python train.py --n_experts=64 --router_z_loss=0.0001 --init_std_router=0.0189 --tie_embeddings="early"
Below are experts of layer 15 (counted from 0) of a mixture-of-experts language model. Rows are named router (the router's row for the expert), gate (a neuron's input weights, with its number), up (a neuron's input weights, with its number), down (a neuron's output weights, with its number) and show model dimensions 0-223. Each number is 200 + 20 x the weight over its row's rms, rounded and kept within 0 to 999.
Before each expert's rows: a language model's description of what the expert responds to. This comes from a sample of Wikipedia text that the model never trained on.

# expert 36
It responds to: Medal-table dashes, stat column headers like FT%, and verbs after subjects in prose, such as were, became, scored, competed.
router,207,173,239,152,174,179,189,191,221,197,212,231,187,198,184,198,225,126,170,178,184,200,197,200,206,184,201,173,201,207,194,212,194,157,180,216,211,170,195,176,210,224,195,193,197,185,207,204,193,179,191,157,198,190,169,202,162,226,196,215,197,222,191,194,188,180,213,231,226,210,202,210,216,196,208,207,248,213,229,229,198,234,201,190,181,205,223,189,205,199,181,186,194,216,194,218,213,199,181,181,169,198,225,230,185,203,186,210,215,214,221,192,185,184,196,192,193,209,217,176,199,164,190,244,173,214,195,175,205,219,202,211,203,223,213,183,170,201,160,211,192,203,186,179,168,236,167,193,191,213,179,201,163,199,189,197,189,217,230,175,205,181,219,234,165,186,197,189,216,175,191,222,195,235,205,197,203,179,218,216,166,219,205,193,200,196,187,189,190,176,232,213,189,274,192,195,185,217,217,215,235,202,187,184,189,182,180,205,226,235,190,162,219,191,216,215,207,214,193,226,221,182,181,191
gate0,215,206,167,175,202,198,222,216,216,208,207,217,178,208,213,188,246,198,159,199,156,191,252,208,184,215,191,228,165,200,182,196,193,220,234,225,199,218,196,205,182,218,172,190,200,209,179,198,185,197,184,170,178,203,179,192,200,192,186,208,205,211,209,209,166,202,185,229,194,175,205,206,236,218,221,242,205,205,210,184,220,235,182,219,212,207,201,188,180,201,220,197,170,191,205,216,171,185,208,208,211,238,222,218,193,207,183,185,178,175,237,188,192,213,225,199,193,195,174,212,214,222,186,184,183,187,198,186,206,192,201,177,188,175,208,180,170,154,227,204,208,125,192,206,212,240,215,203,239,189,216,206,209,229,226,207,218,197,187,175,199,188,213,242,184,205,218,183,182,186,209,178,213,210,204,212,227,190,205,195,224,175,218,203,198,223,195,178,213,204,188,196,215,200,233,188,158,218,178,163,217,171,195,192,187,209,211,169,202,217,179,191,192,229,196,168,195,178,174,230,246,201,250,178
up0,188,168,236,173,223,206,205,218,194,190,155,168,214,215,185,193,155,192,214,213,246,189,180,199,213,188,230,209,217,200,207,187,253,191,187,178,170,191,209,189,202,204,205,201,200,208,215,211,211,210,203,202,224,207,209,182,187,217,184,207,154,185,217,199,209,227,215,177,186,226,223,151,173,233,180,190,210,206,195,212,185,155,223,198,193,195,201,176,213,190,176,174,195,244,205,204,252,218,232,187,195,172,191,187,205,169,220,237,192,183,164,218,199,183,224,235,205,196,204,209,172,174,200,182,192,214,196,172,201,201,180,199,202,185,212,240,199,242,219,181,183,250,193,217,166,143,217,211,176,222,204,189,196,186,193,187,198,205,206,210,198,244,176,203,202,189,199,228,185,221,209,205,208,204,194,199,206,197,195,211,195,225,228,218,208,185,143,221,198,181,202,204,171,191,163,202,206,200,211,213,213,214,225,214,238,213,194,216,201,224,209,214,218,200,204,199,230,203,205,173,175,206,206,183
down0,188,236,214,222,161,209,214,224,161,197,208,206,222,216,212,213,182,175,227,215,186,209,198,228,202,212,193,152,211,201,206,187,206,171,226,175,183,211,203,205,215,165,211,199,190,215,205,192,197,168,204,194,199,151,221,194,208,220,179,181,198,195,211,182,214,214,204,211,193,219,187,239,217,207,233,227,220,202,188,202,200,224,217,170,212,179,191,229,190,185,233,186,150,235,199,222,223,182,198,204,173,187,207,191,201,217,192,217,195,209,220,212,224,195,212,199,206,218,168,181,183,198,249,187,212,187,208,256,205,189,199,242,212,196,184,193,177,232,183,215,229,242,240,174,188,177,221,203,168,207,195,230,217,201,200,179,218,235,202,216,198,207,204,222,204,198,189,215,174,204,198,220,203,179,180,240,209,186,204,229,170,214,176,192,193,200,212,219,193,176,202,205,201,175,190,212,168,217,203,217,219,196,199,248,224,231,228,219,254,209,185,207,191,168,162,189,217,198,191,213,239,195,218,202

# expert 59
It responds to: Pieces of Slavic, Japanese and other foreign names in sports tables and species lists, such as Vesnina, Nishikori, Sugiyama.
router,200,183,218,188,202,181,193,183,254,206,173,237,191,195,191,183,196,160,192,212,175,205,223,212,218,185,194,185,206,179,187,218,204,142,198,218,200,152,211,148,181,192,200,190,202,165,172,191,179,192,204,180,210,179,173,218,159,242,222,207,189,208,203,190,201,192,226,218,235,185,169,186,218,194,194,217,224,210,196,223,210,221,177,183,194,213,222,185,219,190,158,192,202,209,211,198,235,175,187,153,217,191,186,244,200,208,192,230,229,241,221,199,212,214,192,188,193,236,210,211,193,180,170,246,176,211,183,168,198,220,191,223,186,194,198,211,177,209,195,215,178,194,153,183,159,208,220,187,184,215,198,159,191,217,189,198,167,219,210,219,176,189,210,194,173,176,185,217,212,207,209,225,186,215,202,189,206,200,204,240,202,217,192,188,215,180,182,181,208,198,200,203,209,214,189,203,165,206,233,177,230,228,215,198,211,216,175,191,213,199,195,175,190,197,221,206,209,229,232,193,215,177,188,184
gate0,210,177,227,178,207,200,194,220,211,213,174,234,203,184,198,174,205,193,192,247,175,184,239,200,219,194,209,206,208,198,172,249,191,181,182,219,179,176,207,128,202,209,209,195,220,216,183,212,196,199,228,191,210,210,177,197,190,216,204,202,216,200,188,218,178,194,239,194,238,199,210,166,210,200,240,209,206,225,173,211,192,192,215,191,194,187,194,184,206,192,212,189,204,211,218,195,197,231,170,216,215,186,204,234,199,225,169,208,173,197,225,199,208,189,192,230,219,221,206,164,193,198,188,199,189,233,203,202,202,243,190,197,173,204,184,168,184,220,192,188,172,194,156,198,190,221,205,203,163,225,198,136,203,240,207,179,183,218,197,207,190,165,220,180,179,210,176,143,179,200,192,196,201,233,205,173,205,210,209,171,212,216,210,227,217,168,204,165,178,204,229,192,211,197,201,210,166,204,216,192,241,253,200,202,177,216,211,188,218,205,231,180,189,192,210,204,209,215,176,206,221,187,203,182
up0,225,178,205,188,227,181,191,214,191,206,198,180,178,188,195,207,228,169,216,176,213,162,209,240,190,187,215,179,210,182,221,186,232,226,188,211,212,202,171,230,209,238,216,209,215,164,190,223,194,160,172,187,185,215,200,206,207,184,190,187,183,204,223,168,218,210,189,229,199,193,203,217,202,227,156,205,224,179,204,201,230,229,218,182,169,228,230,214,174,179,181,221,220,221,198,194,188,179,207,205,197,174,206,205,182,202,199,200,203,194,201,229,186,199,222,190,168,184,224,202,250,195,206,226,187,212,168,179,168,174,196,197,181,220,229,233,196,210,167,190,215,178,204,189,191,200,207,233,212,184,236,225,171,172,219,210,187,223,243,167,202,174,212,233,203,165,227,233,203,184,240,223,205,219,195,191,218,193,191,221,184,181,214,178,182,189,188,221,216,194,208,238,213,215,146,195,202,230,225,211,178,190,207,206,200,175,188,232,224,227,199,205,190,170,213,200,199,184,193,234,209,215,199,211
down0,219,250,170,237,156,203,196,224,163,189,197,206,198,213,196,179,189,188,226,180,212,220,192,211,201,226,212,193,202,230,191,186,190,202,198,185,218,206,186,178,184,221,204,207,182,228,218,189,229,213,215,198,182,240,209,209,219,200,240,213,228,163,169,174,240,198,132,200,183,182,177,189,180,200,233,165,161,213,199,202,199,191,185,193,207,203,179,206,230,201,228,221,173,219,186,203,195,224,212,183,165,198,198,199,218,237,182,201,226,194,204,176,202,227,198,203,214,188,195,224,221,203,216,237,181,212,204,187,205,199,196,228,223,205,187,178,237,216,236,204,198,182,195,209,196,181,193,187,210,209,199,199,223,214,192,242,228,170,214,231,206,195,202,215,210,229,186,226,169,193,194,212,217,209,193,176,174,232,232,171,217,194,183,203,223,227,235,204,241,208,182,199,195,180,181,225,241,229,185,222,197,206,205,202,207,183,193,197,174,223,186,228,229,248,199,222,218,180,200,208,195,216,193,196

# expert 58
It responds to: Middle and final pieces of non-English surnames and foreign words, e.g. -ović, -berg, -mann, Tsiro-gian-nis, Schaffh-aus-en.
router,207,166,191,165,211,203,172,205,232,209,197,222,178,191,182,207,204,178,197,235,172,172,222,245,204,185,194,178,192,180,182,207,208,137,193,225,197,145,203,180,191,206,191,221,216,168,166,190,200,190,199,170,230,189,156,197,180,237,197,192,185,187,199,185,188,180,238,203,230,174,203,195,247,189,193,233,221,203,208,207,190,215,201,196,149,205,215,176,187,185,166,211,200,226,221,187,218,216,189,181,203,200,225,234,182,214,200,207,191,220,222,192,198,222,205,245,185,224,234,191,212,183,167,241,198,212,175,197,201,235,180,195,162,209,193,203,182,245,204,193,187,186,154,200,171,199,201,201,159,201,193,180,209,196,202,200,190,198,222,209,176,181,215,190,203,155,192,187,204,211,212,210,180,207,225,196,194,198,203,189,184,207,213,186,210,181,183,200,198,216,198,211,189,206,188,206,160,212,236,190,212,224,224,204,194,185,184,191,206,216,187,167,184,186,242,217,187,223,218,232,208,182,205,182
gate0,222,236,179,225,192,217,202,210,219,189,172,177,190,204,205,176,215,210,188,209,194,206,215,194,186,187,191,180,187,203,197,226,191,194,206,193,213,187,209,207,200,192,197,205,201,215,193,216,180,213,205,205,193,252,184,171,224,223,205,182,183,185,200,162,212,176,196,190,181,195,191,219,204,183,210,191,209,202,259,180,229,204,196,245,193,217,187,230,187,229,181,212,187,213,178,224,157,150,200,204,217,198,207,208,197,186,234,179,193,216,203,220,184,232,179,178,226,236,226,188,208,198,182,187,214,212,186,195,241,188,163,232,192,207,232,219,205,212,219,215,220,223,202,209,226,163,216,165,150,165,217,193,194,168,182,203,166,154,186,186,180,202,194,193,182,153,155,207,194,180,176,227,206,198,178,206,185,179,188,199,196,198,207,211,154,219,182,207,252,219,201,211,219,192,214,228,199,221,231,177,215,216,177,196,215,181,217,189,183,226,150,190,211,181,191,197,178,188,202,219,201,211,188,192
up0,234,222,209,203,228,212,210,209,177,183,212,197,199,208,204,195,178,211,196,185,204,197,177,196,175,230,189,150,164,224,253,233,182,197,173,216,202,210,174,221,197,190,211,206,197,206,190,213,209,220,196,168,202,197,208,227,240,198,185,232,226,190,175,182,223,225,207,210,150,206,205,219,204,241,221,197,195,232,229,192,210,208,198,267,214,196,195,214,200,193,176,218,212,217,191,207,194,192,188,196,186,190,169,229,201,160,207,205,205,207,152,183,211,190,170,175,190,211,184,185,227,178,212,198,215,218,168,180,195,197,191,234,187,222,205,211,227,180,211,207,235,214,223,220,216,210,182,189,194,187,194,183,211,205,239,225,189,166,207,195,233,214,201,186,178,226,178,201,211,203,175,200,200,204,154,200,207,228,213,182,202,178,195,174,183,213,184,226,230,193,204,217,202,207,220,200,229,185,226,172,198,214,199,211,158,195,196,189,201,224,176,165,206,229,235,156,204,169,212,228,170,198,208,182
down0,164,237,218,188,206,199,199,222,205,224,210,200,218,197,176,209,196,202,182,213,163,159,222,194,232,183,217,207,191,208,192,210,181,194,201,219,186,159,170,217,186,211,171,212,200,204,189,206,210,168,220,178,211,222,209,208,200,207,174,200,212,202,175,220,217,182,201,167,214,221,202,231,231,211,193,189,217,189,216,193,193,190,179,192,154,197,243,205,197,175,179,159,169,223,181,218,204,197,186,221,213,190,199,200,182,204,177,200,193,225,223,194,209,190,182,214,187,174,203,215,191,178,204,178,206,214,182,172,208,194,235,202,170,197,220,212,211,224,195,221,186,194,214,189,189,198,198,203,227,199,211,162,221,214,242,179,173,208,178,206,195,210,236,225,181,209,225,196,191,216,176,196,188,199,175,241,228,214,195,200,191,204,216,213,205,207,177,202,212,177,191,200,210,111,171,168,186,196,203,235,197,192,168,233,168,204,160,197,213,202,220,229,181,212,166,184,269,195,200,185,191,198,170,213